Experts of a small language model: a shared expert of 512 neurons, 426M tokens.
Below are experts of layer 4 (counted from 0) of a mixture-of-experts language model. Rows are named router (the router's row for the expert), down (a neuron's output weights, with its number) and show model dimensions 384-447. Each number is 128 + 32 x the weight over its row's rms, rounded and kept within 0 to 255. Numbers have three digits each.
After each expert's rows: "comes before" lists some tokens at least twice as common just after its tokens as in all text. This comes from a sample of Wikipedia text that the model never trained on. Tokens count by the router's weight.

# expert 8
router:184112096136109122039111151120137038094141118145137178085128047143134124168163114138135096091051113113148159150117094117113127138139138099157133093162142096020164098111123136144159075112117121
down0:124121097087128149148158120096064149131113135047086113083164136139130108075098106109142118145130132142155102163133155131143121141142133152114130131126141107097113193113171080177167075108149115
down1:120106132124094123143164123099126099145158140156105124155124099099120121107161175104161150155112139125152083071149108178135118099133169112070137156158151156106122115097177150145191128137101169
down2:129199092123129177144138097185101146098125048094113173188153103138124129186123103145147132077216108147130076113141149171127111157116182163130094152132112125129089177109130122143154109102094163
down3:084142128134124094097128131165134113127063191070169166156073121113176093117082143150107085093111169046106124119163147163160096148129109147149141092144102138148134133159150136174095110147076192
down4:131116098093140126168127145158144131154107069134150074115171112119119116122097116107199129173133158183181179091118093175102117157130113111165138139146173108078155147129169159102138094095078106
down5:091090107115166067138144100194100141094122134178057133028137136039070089083187082112115084129110062162085103166145119144172121061146121157112089091130139116081149130123170135125135163116149097
down6:112117121114146134127099154154155151168132142146126139114140138128080165079140086118145117118171098207091080062139102128114190113082119090162124049117141136117132145115134129153149179099142182
down7:062131117127188118197163104147103120109137134180120094099098144106162120135116092112122137143077101128098144136170145113170070053128155156090068185136167113114152174121100101167130108135101105
down8:104088063135106119178138105110134120160131115132139043076097143178100095063116144080097084188114139106101120112170120084169118141150136134149096112132089168086137130106126175155103171145063152
down9:130082061103154140052158133202143138129088076201137102215093115119102100105179110058164158082192164090158099146148177146149091154144115090123108148111175136156150125131156088134113130091118080
down10:117141183089125159089107125112073167152082122146125146112148133171122106127133126106160056159158173134151110187165116112132111121107120115139211122152153151135137152063101172140139149135127107
down11:103210134137122130147111093133148107128156117122099190125182166170111138116158090117167124102110137150088138189088143090132177147153095085099127095154122078130147066140168107115129118147152103
down12:171106091119161124097134087117084141101116118098117123130183132176189137153100179128084119118076153089118140115200115070106170118128095128169225110096050137116099102133132097150121118097152087
down13:189094129112133147180069148144134176166157050150185178099113161104128109070188087114179095120119150192124100105086088093069109132121150169111151069137133143091165153149173123191094147146170133
down14:145189113142156173071148143127109146155153121103168128094151082164148210135071072162076164095133083148094171093099182142069135106131216088129143175091080122103133123134151110167095137135161122
comes before: "0", "1", "2", "3", "5", "4"

# expert 47
router:113109107129094185134156159156117075114193161157168189177083099080183165151094163124110167161069117178164142114099129141171133174108163165123106107116115087114138122060198190110121130144156164
down0:162119139126109092062153101125138110196113153133139111178143122161163094122089165149164139147151116125174110140093139162132101130175114111118149094097166115171159204128119052162123123135151123
down1:116139131145092049122102123126135135132087156152140206131179126136100116042150146110115101127163084129160094136147147039155136119174086104073114095125142115107106129171059081134109113102158138
down2:134111159141161118146151177136158136091118143134142130107135172126126092125174129164159157120142092108176118145192110125094178152141122129164111116134084109075109118159150112141155114088028129
down3:152146111172153103171085185078129122109134161162085137122153151159087213175183135159136105153073046077091131146131083109193092108092119153110143126179149086110129147151121092130169131195073102
down4:089139106075109155090173122167078149130168117098172132135132108125146095194165148110107134135103163130160114201112111137103177090129055184064116104132144183203109191070108097135120173100141122
down5:099134164184161099118125125148098118106112146166096150149109183099095096109151121133119128088162110110109106150144103131146168169171112121136109075107083155188074177178122098120116132093139136
down6:153140093053161102163116103147002119153090162150169140120096163151148097153128141114109126092132160164140117130124178110179116123149115148114085093149213101154169186110159154154116066161172085
down7:144142087111152134093137104165155141178141131127113123154173104118128129078124103018149096089160145087135125101122147120150098166145043131146149086121135079114120135122114129171068134133195079
down8:080100098160124172112103099119116142111112144113114149207122086077142178093104136140117107160148042117146150081081095151173104136131092087164098094120147123122162106142144090143094145174134151
down9:141139125175140114127099103095163114048140144130089105084122139157166138112112133121089112155107123107161136146124138107064134131097175128174155134123144169080093087107178131185149123196043075
down10:132144123162104120150149161159171124148155135100114142132126154102154118131131159119132133112070161146107113106119094132152135144110169173123144144105133110153094089082152147192152153162095126
down11:102153104178186124116108111140155123123099206217124111090130138129126139104086088128148085166094089195172122115095181093101100143119136072123069163137153133151163103113098136138149179145206073
down12:160121148092109142153101058187187095099109168198099097113147109162148152103045104094131088146097126089099115098139084112084179096093131140140183112179110121097081154121137097081116154158090120
down13:078162150172129063118148125158064100118143142085136164181083159120085066132128096097110184112112086201153148124150144117157184144123076172141095187067185062113108103174088125122130155159160134
down14:135138175131101160118084148158115064079097144117128079122123091143083164144134087098145162108138142132164092171112108118098134115119208139126121148167140142177199116024095049144111168162171181
comes before: "0", " the", " a", "nd", " his", " an"

# expert 72
router:101136075119140157117113156151091083138160135101133190126150160145177168179087149084145141107102160180159159182097087074151074143104119102060196090127035081063176165126107156148119113116129175
down0:122130191134144158156098114152108110141204091139074130140114140105150092112087111148153111118115147161133114170137104128114118128167148169099089096112111122113114093048175070093137080131146123
down1:146159189206105131179051147157125132111103116122164101107103125114126142099137128180088158165097126171090118136122102122085118142082077146180089163201088092088128087119146147096143140084158158
down2:071095087084147106145169148081148122129176085078132151119108158176114153185096134120098135174170113101143103130105107123123129054118098108145199078109072118089123120150137128110110186106108115
down3:175133139132143110117125097116145151079130164137099140158192128168113171160144102157147150099074171120125154091091134134143151155076164111192122102093091245167142119118159122129176102113105107
down4:090161122108122129140093163169140098055115158167119176113152100150157118074068040187096114170141078138143081150147111132122171105176123141137166112180092146139136112155194167148131151159131183
down5:158145112158120072151117128230145107065089081145121173163203159136087142130150124195101106053110147040134148149159121118152089156130132153140132152146159080149103106126143149165146087132127119
down6:133130122170118049079136117149148124160124120120143161146116179078140066156083107105104150136086157084108123179147087171149144098176145108174137168197114151113153114113179121107119198115106113
down7:215113140120130162120143062059113188168124112126102080119156143087101159065081163051170143200185191159083109155111201179123107179114138135090153160135129145101068119147152096116098117108204105
down8:101116185148109127175110117135130144128197090167094140144103146194192165137131097109129158092158149150170179159155138158153131152100165131149124152159188132165075125091135112081166092161111137
down9:126169139094133121112110096124091153185093104041129105130102160128102095070136078103163135066181141103093083107121146135141137111182126115142137126107133137142156179122222101207190170130123147
down10:093127099098132163117093115119130101148166095127138149108151184096109171179041151095158131128091137165087158152140158121183118129141168150184199074058174111180116134080121089099104105139137143
down11:126146183181072109120063116174073157112107166175139132160138147048112099141131163115089177087147134117153166176167174125145129169093143112060133141136147122124142203115139105090132088187144142
down12:092125128096114148139113147174100144102057164092121150144129152122087116141126090086118177110089117172146147150120104140069143159139131106170161118155127141174140170128146131136105130159195128
down13:146123148162131175173136154063145164140135093083185195152105113145130157107121120123192090175148079107146107080101163082172144160160132086173127111166110121134144120129075105115115171054124160
down14:135155118189121061130073091142122127150179133162126084072167108106130167157146093117166104133179148183109106183125170140103158138176152125155154116109144135139116085162155132106168164112104126
comes before: " the", " ", "|", "-", " States", " United"

# expert 3
router:169151107066113136151160134146125145101148107101153181113128107069154103162128146107149157131090166133135176137144106046114082128104128119080129145110101099113128075169191158145116082112101108
down0:141151128092158143177143200135133153115138109083226075041091146175169146204138150093162097137090146128167198117145110115092180052142087083112122161103093113126108070147142173098135129150116153
down1:194146076137128100133157157127137143144104182162158165104091067123190162142127185121115148110119130147142114183146130083109105119156086083134117182068113108123183107089185146206155102158126144
down2:166069156142147187136098116123129130110108171130179128118074093155124075138141137135063075121145160115127110151148147156074125138087147107140095092129123188123134101089101115104117124192152154
down3:118176108104137091110100142104128092065155105112099097127184105117110201118108127144159091126141129091134120114108137126155153179174121071130103161115134118140149072140089095167106154140059083
down4:102128154122097140123151149123173129170148140189126114192118103123166133125148126180116118145164130105177111089177098133105136188109131100098084126119131047130150096124056127149142121121116081
down5:110042103147087059151147128158100146123128104117163092136142168104147159169081173142101129110143122119106099100137123116132127206127094113175162073124126149149079154129166170131175132134141078
down6:122124144108081164146092122115132121127172096081170126123123149141164130140069134109115101179171133109132076124149148104127140142075152150117114160138120104120143192112131104073172187134071175
down7:130173102113138096091162124069162097130159114143164173167147113166138149075140122172124077133163175119111163109183134121172151147141113105114120125088069161109109094165149155090131167098120052
down8:172131061184109112156129090084116104068107164112157205095140213080114104080141136108099133064109182097175170111139170125125136074149168155104125146110129096128184116096141139085171213150135139
down9:105130131116148147140147114141108112165093129048105070176177098105193177117055120167146105105127090123168151143107124145101118202131161140108113129081142205131145114123123145123117102077094159
down10:169066141154149188085156161070072143139139172102101138136140102086107138133099119108097111165056161100190134174143105133151092089109165155140107153144111139154117110074134129156114117111136121
down11:154082107130155076099064139147114180180171120154101123133136152144120131139124153152129140069172113141110110130144067125160138053073047118119152159137091121092136154101156096144120161116135118
down12:123155145109138113137123071091080123128118146111103143132132118118131103134118105160152124142094131170160084140129131140130192114147086154195166093119097072121091099089120100121155086171153110
down13:054110115158109086127132158099116140089131166141165148190132165145095153106100094130135135100148081136086168140086144160116102092128114089145134128114123135141104050103145102121127124118199150
down14:085175096151074130164114122149148099168101151157052122117173088158137197110089140134152071126144138180124155116089179102116142140123141133132112155173144123148139125139104089130058115136186116
comes before: ":", " |", "\n", "|", "=", "==\n"

# expert 70
router:175177124126107149107139187126129118081139107119105181029121114103136073126093100095156094173121142122157164203126121095114077138107147114103107121079094093092071092150114136159056135144067141
down0:113146136129138082145111115165135186135139103076095140115142171160131065100121095129129160131197177104125163174097178082167185116154143086104134151114102142123138125078198133144132126154135167
down1:097117112170140150091077134142064121130114132040088119204116126125089189154174157114086133086129131141144102138153109161130117091129165121110141183132151134155124095150160108140103082150110084
down2:125139095139125183205143213158124110100166134143106134172076098151160145124100080133096083127125149110120137143143133076132095134103122125123131093111189116153168143074117120176140115138068067
down3:127126123078146126161132168137236134091160128146098131152165123136151072166135162099106101129101083176176103108122092132112143138165138138141141128092184097134093086124139159103088120227138106
down4:150156162122100190152067139136157152169069160119092094125111107155118168123143106122094077130160129141168128139115128077146104165079110148093117122064168145119120080134090207140030137147106131
down5:143167128085219123140129081147137124140079110137147114116126177130128112113092092103113054141155170165151120199150190102134141172166090179125071183128081103134132131092112111120100156161208124
down6:089110125173180100132103166085109127170144129134094110088089168162061089131171158151141165173152116154156212172120112140165134163103130083139149110110094153157151129170157173104162167166073107
down7:158165081095091137147164149175137102059123106095143179151129152127118115081076055101076095057151054084159117108143187153104098109082134168123138136117100169082109137114163157072149101166105122
down8:088115073110099100062162111129106134154171144128137147150120098104089087144089112118113160135087167070083112080114095159186117147093067165123138102121096146168109158102138174148061137116125169
down9:162120097118169136133163059122105189093105119146116171125117139134177149140114085126126145136164158153103096101141087087169109159149092120144112147097118106108127088083139117121120151148118112
down10:157081114115074152091145104135131146145101120096144098149100130166188143121167215124065170144111142131089130111138152118125131112136166120188161126124070093119104113114085113122186102123132142
down11:115144130114115108170129139178089123142094101165105160151094137156125072156143133131129145117179196165113104133108076111121083129090173112132117130110103127131037188156128071108094134157124103
down12:135151095169106095103147086142117169132094137091077121196070118138169080085110089070118103156153147117100070165101158178084110149127122119098097137096109110086202080150131051136147110072089095
down13:112078127081113139117099134161153121125108057097143112093162108120113084110114146136160086129117081139132074107133106174142099125096097149158118215099086216179110153118148130230135089134112127
down14:174118127115133143081148182122137126144179095088128132101121081153137133141110107109146144138168204197176165117111186169159092085151084093132096154106066118139127141098093152127112097128105135
comes before: " |", " ", "0", "1", " |\n", "2"

# expert 52
router:158103089117143126159124125109139037116160137130121164079153094124140085184175128138110148196124172146182145151157086072068057136139177107081139098089075129144088116143109209198153094114117151
down0:161166167080140114156144094098139106132091142113122143109123114100102141092112111119141112132141156149082123146178129131113091128162144104116167168095127189202112156154134086085128088120118076
down1:111115105093123148131090094123121082201150132122120125086128123042172170115078189120079187164096199111109181148183153127114150194108126112089128130100092160125110154125116156125047110122174118
down2:134105153132106151094091166167136118124095118130128167156151100159170051185139080148105110117187102142148105200158170124153124139184132140150078092173135165160145118131102094106108141173108210
down3:084143106116159149052150130103122178145134128104131106100088155072162161092139104127178103177118078132131146132143128113124127103157118152125132073117147113079151152094120132130122116108155155
down4:117141112124101147095092125094139183157154166136108063113103133152119133115127143122167106136167114139212152107104171137156174168134096062074097144139140109115189141131106097153084139136185162
down5:121172169067078125115215119167061072121173142143090163163121136120123105160140105096154078116124138141133145134098136217093108072099158095097138110066145108158098169095135152123156175143137148
down6:133123140122069099099127100172152122146123130072073111111185113127144119089112113132134094137206157135118101164119127248116056147152134139165121085132181192141104103115137093128170111141179196
down7:096161115150081159099102110202091078105095104181168133126096096132115158105127103169096107098167155113111157184172149102092108144132202187130104168118166100125115127087157156119138119153096146
down8:169105159103091139107131140122170144159071151141148101123154139162090143129129142170166097113190118103101107148151034096115126160153089114147114043127163091196151121131132133197109098123135091
down9:151097067088103113135070125148111181085059105080073105130127109167137148169136148119122170043113145084065089050083070109139086090136092096148113119151131129071084122136140120114129108078102117
down10:192132177118092083120112146139135133117163075118134151125160128126160090091158113127149147131186142108130129083141124121095110109166087112118100121075137118164079117089151139074113115146174117
down11:143098123139132101127105137136093167116156139122094138128188132116115118172125184122115152100117104180062136086196091149101089158147101094123121186144133133188091151194126108072155141188091123
down12:123098108115158069082099112071132162167130130132084187075164175096147147161132172147140075155185197105112110137089157207051168128110116079132151143088132112093142136136068147186028145060090144
down13:101169139145133145117101101115138141157164147120115124089127133140140135078184111138165143107158180119100143139117209162081175141108091157132106169125146144149082165026122123146086183142123069
down14:138121093161103129135098143098121110117096123129168144137107201074179198098079114151140092089161126125173156101119123124076130123077162103118182092140147108180114087174085095149159153161131115
comes before: " the", " a", " be", " to", " been", " not"

# expert 41
router:162130088124133171158193185164113152100139083141138157065106136108114131107123128139144094138156117139169166132097122118098129196167179083110113076097144072068115129161143144105135098137087153
down0:124078121163123086109063090121182150171131116149121116162123103101193181121100119088096117103126143124109146139098134110148143196128118150126141141135148092074145140150131136191144124163139156
down1:115158109139150117141126183165119103138120145181118094169125100121159133163167087160126105073151087176144074200097089104063111152119171147127125147179164117131112105123130151082177159136097124
down2:099096152120182139114141126153152131164114167167234141107058134110111122124135114165142149116125163113108090117084136098150204144106116120115103091114119169120110104161093108131077051180130138
down3:114180119145091072131137114145112211057154181184224136095097126096123110147189118139093078118132121174172152108159108123167144206105133134113161159087138156106110142162141115133175161153111148
down4:150091130175132155101137124132108071173110132129140105122140147162093125038121160123178109213194124080157145147134146147156100108155138127196107129116132139121130165112113078146109115180132162
down5:091098107141107090135161146164129146154086117112133140102130143065141113171129074124101162119130158150195121138142095160120123162120185168118179098080119115065145133095175167124135105094128114
down6:121135082109070144078085234107110182124133084148089137127129102126116131112198172158088166125131167134108112130169111130035144165088154149165145182080096062124138166145097118112107158118172080
down7:155151137085098104102130104122135138154180123104161037131096157196095111044114115163109070110130099122160120074082091145150158115201126174134127102159089126014100110090120140169152115133135089
down8:121137128195146124152126139088108111131134128144133136114105121114076088083128122108124161137158076147129109120093097130109125127094096127085141094138114136082132143132119088147147150166181124
down9:074102110116136121087169146115116079086124128114070167143124078137109068139098173092163148124091114165070131103094113169154099146124077167153113126159240104158175168149158114106114169139170120
down10:161164093089173110155080117101112092087139105095212189114137191124068148116139106153100132124181064154080132113101128105022120097112090119110132125112160081113185101135169079138169123182135164
down11:064101089127111112137087123129167089151133097119072190174122134190143134181168109059115144115149166125124099146135134113132081100145158207180082140084144121153125088124161098138117125120135082
down12:163164165198094134147158097138165149107099091140147131130181090145089143152089171170117140108158123146058074104094190141141142175091141164174121162096192132085095078075078089141154116144209075
down13:063098144121126097132095126107063143083111154061157130157088169195086127136132141122127155130099145121091130141101155127150142137142080150119101159113103110131134138110080128161156126140137101
down14:152124151062157057162160021189113147118134116118161130060094174151102148173071120137117113168116123083085160140138076113151124116115120154107113112058156140040130128153171112122109132115141165
comes before: " ", "1", "2", "0", "9", "3"

# expert 53
router:145090077101153100110179208145137127070114136147132154068081131153158134136112141130195131171122085145151106107087082066104103128155138091034092080157092080096153103156136165119104111133144119
down0:131106115093160140124163137152080104082089150105095146051089136195191155105130127159178132093138076134118097137095073100134076102153062113115162120132106141134149157159110147129153143150088090
down1:084156195093128094133078100143110088135143154117125149116132115108127119109180078127179109118145109117127089178170114113172064091126081100100086116122177151191101197146121111100125144112117120
down2:110129147149101117101119135172130111091201161167169141091112113148126128124158065139152132173132167172134150147102156130133128125138155075101122136097117103123126110141153104129143153160075100
down3:133140145126191065095141116168179151184210150091157159109122138076131129108123160175142102161179119160068107114153134181134165142093169127145129182080181104194161138090193184152158095134144133
down4:118115155163123102134070131082099113152125092109193106102122133137107117139137146129089155069166094113142073119188117148157110111146127147108114118086112080093173115200085150151102140103117123
down5:155191114136121159133109153116110087070098126132109133107156133104050148190142131141135119124114130093153145139129128085110088137143158125081118152094100162191089114142126119119116152184159143
down6:105160137123148091145132174128087131142171131053172094126152091156103119104135071128136081123140050075143207122099081108133114197117077144131134120138160113125119155136140108150173165126137159
down7:133088106107100097198141140149139134079101193089087114087139132121117126067213104115118125133051118089165157123108080145060181047133154159115132131205123104140157128106155067142127118148081137
down8:105098116155151134204168081103139157139128101104108124150153114130191120159136178163176150100168129104118136082160126063160181139133116118137141074184092160104094138137125135098151159135116143
down9:189132142148140128138124091134138113153099071104052130136118138119151126159101127134093076137124133085133116138112178143106087139126153115168122155128142124084132105172142134193129123099184128
down10:167092120152123128115137158129089126092096115150067147187148086131088124133193071142137116073099150119134146162163107144107057132115109169118124142136126094125123059113060124000145093173147126
down11:110073176166061123183068109143114162116162108133167068109136080095124143160086161111105116196101173148108079158108146203130154147193177146122085151127126112191091121162100157114212132138110094
down12:100127157115082066131130131093120100139154100106119163030091169126102139099149124114154155141112169172144127129093152105146135108105074131115087160091118148183173127074121079137145215107107105
down13:113129131169090139118107116154087090115165129120130118145144146121136138197128172148137095160108123098133078135141107121129120127134126107054093115126122071184164175102149091101120148130173159
down14:097211134126119109133122036115132198130111120148079119097120127089155132122129136091078060083075153128162091086080143077154150165107136135121112138179097120084132108142113108150066136119162188
comes before: " the", " ", " a", " his", " North", "′"

# expert 62
router:137089056083115125137136120129111045084150102118156118109119119087137134167119109135153187222111112143149108146108115133122046070126132143121129126142069081140100081114144218138122145111083124
down0:174144085111100135096121176148159189120123157115149158141110140141178051134142151140131140113178111126141125107095096163107168166131091196161169063101199121134146147121130152148143120153121124
down1:072098158166143164044164140101159179157172196095138154135155127078124150113150128121165150197123175131145097125135163114144149085114098118085092093117099157109132061114144121139058176100159122
down2:143130221146167066134117114085155162165138149119115137167095100137108119119126097151079102113109075147119124127215138099137174096152147156072144117158106111133147146133092113125163103145143122
down3:138115151124100129086186165160092143114115141140091160130089079158112113116172138112062129101123156143124137156157151128163200186127156142092143141115135142117148175156158072125130156104097153
down4:159124142146176082055129085101145139115130119115106141158119124153146184110157159143150108184149132118130142123103151067156063160147089131137142166149125129084168111172076190142063161117068131
down5:161080186101137120165093116143105091119130122175109182144169091174096102122098131159111188113141079130122134125119139146132106069147109126179061141084095103131115159103146104151128212078141113
down6:101086094100051161106148103098139133157163138120140142182139126138125166121092158088140076160149126132175166126147098073148145128066109204136104138095157074130133159055120154116126169144149206
down7:150102123143117111152097102126135185093143160142090070093111076142077116097144084151119186132115132150086175079171160130171116071147112142123129154115165115147097164078177137140131113085060100
down8:114129152135159139057147158081158132094071076138148144134058156134125132154102101104127114119120118087181132096115170129094149108119123104127103107146063150122120149122115110137125115067170166
down9:134107096138173158147072136147106121126112145209163142130130190102142170125141165152144127171112124176067116133141135114120043208120169117073141144132130137167163084108237107175118079138133114
down10:092127114187104082094133040136107063135111131139144096200146112109168125125159072182094189093126126164123152161144124098138122125129084109117107103107131184145100132166183133178101118141118133
down11:043156131141142128165184111107115175126144148127150136049116085105099119101181139126147129104142091134127110146111169121076071121115063102151134127173119105092163146059073120133081128116177132
down12:131107150088227159173118085030144138155123125125146100139108196122172128170106142096131056101162115105172109186140119130109072125165017063143150120085098180127115145149102111190088190121090113
down13:140142086125142102152113144120128102172125135127121063209167164081073144175120193154136123141150195101132165199147124163127125102089084092127101188114137130173139090147177130129122144127151142
down14:096101091165124143089130097159048121182138128101159130105122089136093146169175099194125120201082126139088186148069092143145094020098131127161131123142136107205132107154061168166147151148083109
comes before: " the", " a", " to", " his", " that", " her"

# expert 17
router:186097116071136116140143147120113076064203118125166178080099115128122107131144139115115130112167136173195156145098108103091139116143179081118133099131087102066132123122120183145175063099120112
down0:139141138097133171144117117146107115168116199138133166105074128120164080082146126091135138192184143111160084133144139137063051179186138091118149138132096153116126178111183049140124121095060170
down1:197147092128101139146135092112165131174095141189106132113123149189150114174112095135137103109141166155113106136171192132133156187114142144145137140125164151061110134148084115126147174114171132
down2:085055148114168172075091126156149137184079106082124170110075115191098116116139122131110119091151131103078140104087130110139160181139146095181117125093147145124119131168111089133179124110134118
down3:090136155119087129101180123059062100137170136131132100150087108143125169148124120171139132148112165101147067120163159152084104146110179158089121173121116170181128114145127132099113075137144112
down4:125120147135181127196107127109160119086074146117199138141118159102119112192109148076140174123119155097156122157107127114193096148095052193150156137147099135167160180123126177119143117130152131
down5:101109074100109106050121174130159174055140128143123165174103132123114112164106141070099159081138107104150169121128130171106109070094123162142160111091102096139151117105113130109161180148092117
down6:150159142139122080088155137117118074103109177110138117122092147109083111093090049117143142169193196211136144129077136132120134154072135173145126133175124160176113140148119192148127194102126121
down7:111132107081134085155137137142084162102141153175097149139177172135148079109178147154121182148138133143094154156193135167210152174103091092097099140164154129154081135130159097119093118100144140
down8:138138128141159129093150138145111128148126118138155058139126173117130137113097114131133080038128116133139168108153113117133088100145170128103115093197160163042129129125067110126087158145122145
down9:074126103143159120224094171112150145112170139153111127149143131119163153103118173092160095102109110168158087101113145106128141229125142111129134156199123064157160149091134154201168164137108126
down10:121093131083107143134128136093113158135121111132148147118065205135123138219172099130139103092113136165116193114112120077105150141121126150123124146096141088135128117098084049141115102105108168
down11:111129154140135114208102080082148178077142142104135119157167121106085171108171180135085131140174141154130089126130117108121088212116113065077065197138112141101132113110128124119111133141096140
down12:153148108096140142129128096151175152114079145153127117140099085124206095132106138198139118132050119057137196102159099164103158134160107147146134072113165113157147140118135106147141079163156122
down13:139144186129124120110163074132105176073164124131178128168034098105135147078162092082116059163128095138142080113171079069155215100118103140123051120142113121138131223116148143110153116118127167
down14:113157131133075168083120129099144150119095134110088116152109146131112136147150177190112129104105135075130115181099112134148086083114086194102121156113107136110090104092121181127110153149155126
comes before: "0", "1", "3", "2", " ", "4"

# expert 43
router:149101110116111137144159162142105084132175128169092143124122121136128070143082146131143158144110144164164171171157156108072117146156137086095153129087193101098103088134098139100100108157116144
down0:143115244074103156138166159122127112115120104092125108086130170120138133103160160077144162072110109133184151094142137126207158137096185123129143173106118106162080101145134100118064185106115128
down1:151143070128125210142071112054152131135105086092129119154136113133174120113044115167123106106115084104166134103119110116134099148124076087125128161122098141124126115139152171117108100165140132
down2:110157200158079174113201138112128135133109106160076099089118109168127122179100140088075139127161143091160098086170140163062138135159193076056129138111166104112128139188144092115126167114109136
down3:147135121128124114133145193132144092079118136108112138062062135155123115136184133150127167144132156094047124133126129128124191104074063100202123101152122195093193117122148145145153106178110165
down4:118157083068175158163127052137110131162118135092159124145129148166083086142109125167115122130172133158153081122157095137086141160139155175150120122121144126143100169164122103174151127121149079
down5:087121110080084061117124117123119113105176055111107135121150103116163085141028111147143163097138130115131131145105110067109065120117139146118101137175151146121136120166081097104182139114203146
down6:108150157163154129159127101073142150169105100125127110099157100150131149120040206104137114128171089113166157093188135158095111075147156114118158102193118178138155120119162036145204177144148104
down7:117096133109107153154094071137147134089115156102089194142124146150131085122138083182126138140156149139144171077151108153190072141169159122133129124142089142156142140108102114146158111144118124
down8:129115133144132103136104134141122062121121185206125120099145135129083099078081162166130103099137177100106116085128143191169077119098143114165085164180084145179185140135116085125189117135117129
down9:171112100128202175185118115151122079134133086177100108125101141085218170139092106176072157119125167159166122164152146139151099090123146053134149111147118118181148098061103119088164113153179103
down10:122151150131107124168137130139165086145148122151097104135165116126062124123154093118137076130072117111142161135099108082132111104172105099144156200151174202094154070142090159149056118141156069
down11:128055113161168089100189122122157194109092073115115117123118129158191082174115144135178140185147067143090172075104103117118165158154098053140077084133098183040158129096052103130180136120117107
down12:111110200108085164133117190146146131160167160075126148148080184138133141098084130151146117119116145107088116162152142124177129183172023127131157119126153140119129113163125172086181108076144160
down13:083125152130107146164082126147136175120100151132185121167137121136143111072129147123172157191129150162157122174137140112163098119105117113074130107111109136171125113115196084143132085187137156
down14:081102128174135104126200125117137094133182130147218122160187129115158173138105159162107182162132192109134094125115129092162122039117105153108144128125132121131125114162174102103090111081174165
comes before: " ", " |", "0", "1", "3", "4"

# expert 69
router:140112067113116143090128166190115166125162144124132125129166160139141153168107145128112127180101140171179194150099121111087151123124180093120169082131089093088127105151142148085096115131101137
down0:101104119125068168131113103104118107138131114097161128082132105145135100077140144117086133096139098180113116100146194107122153188108123168109055124148130050053097079112109117172122081163089142
down1:105095048124147113129098177122134133107115096118118137109197192144120151081102147162147110102122109145095077147151120136111114165128100124149224136109081111106132081103189082088053138122147134
down2:141172034102123125116125093141118155171155152135140114160060116103132128143099094105073095165135163137093123126180161114140117154122131092108104126130120099112093146117173099108116170185115134
down3:078134112106127150109149134140162139152157128059139090081107121153084146117134169114124113128177087078136151148097144159168096111150187103113119079081111069087149145173098161122160131117072131
down4:165136129173135140149103171081104140071199119124165147117136095141154101132151136105129116085128145107087106138144117067131063148129136118168140157139119114106151080122125179145081141152134138
down5:135111041162087109131127145108120077155104171100149121114170110138152172153158150135192219073154127142124107149178058094097090075152113094131093149129145120195197098140135164145164059156145129
down6:091131184190113077150122095163154178107118101151127125144101171166115171143157078164124162108133134058107128126110131107146066108100097169111134162117135107124098149130099129111113124108168150
down7:134147141120134091106143110175167165165172195120174091104078095186105147112165122104141102150137109135115107091142084143140110113156059112148112146126150133170068151115102130101069137148123126
down8:161160106119125098110078150137090158088105191167203136149111150126149077150147172132121181103107140125112157094144156162089167184127158132165161133145156157089099134134145190064136127164137103
down9:173152105120121086118185160170156152197129210105175089115113089093072117072112161132115154155124097092122119132125117120085109152152084165146166081133150139105186143094142143139153125150154179
down10:106127154107173202121120113172118144100014118112134083138087191149171114111084115110203142087139099131116135091182113132122114154155113134156142120187135138087121097132119111169109106147119106
down11:080158149197147128143128107109109104105226162154170168118094155100144164091107095132121124127081103197103072084114128077158121088180139151133102098177128096098121147144138110131142137094134095
down12:099172079132169142136168117128112157134113109071158131117141148144171110108098142130178111115094150061126055141084153142136151144159107147160131116115122169101136133125099114149138200083135135
down13:173141121142128126106133115085085113123153140106072120097135092151155070195113112089166143099119214117105109204093116152141122132077103123089114092150123180107192125157096149118131163098122165
down14:121130123108132126116087091109178177166109129135107113109130083111190166121120156109081137179138107161107094133044128118095139166155127133132117120126165143171149127137126094158140069122206138
comes before: "1", "9", "0", ",", "2", "8"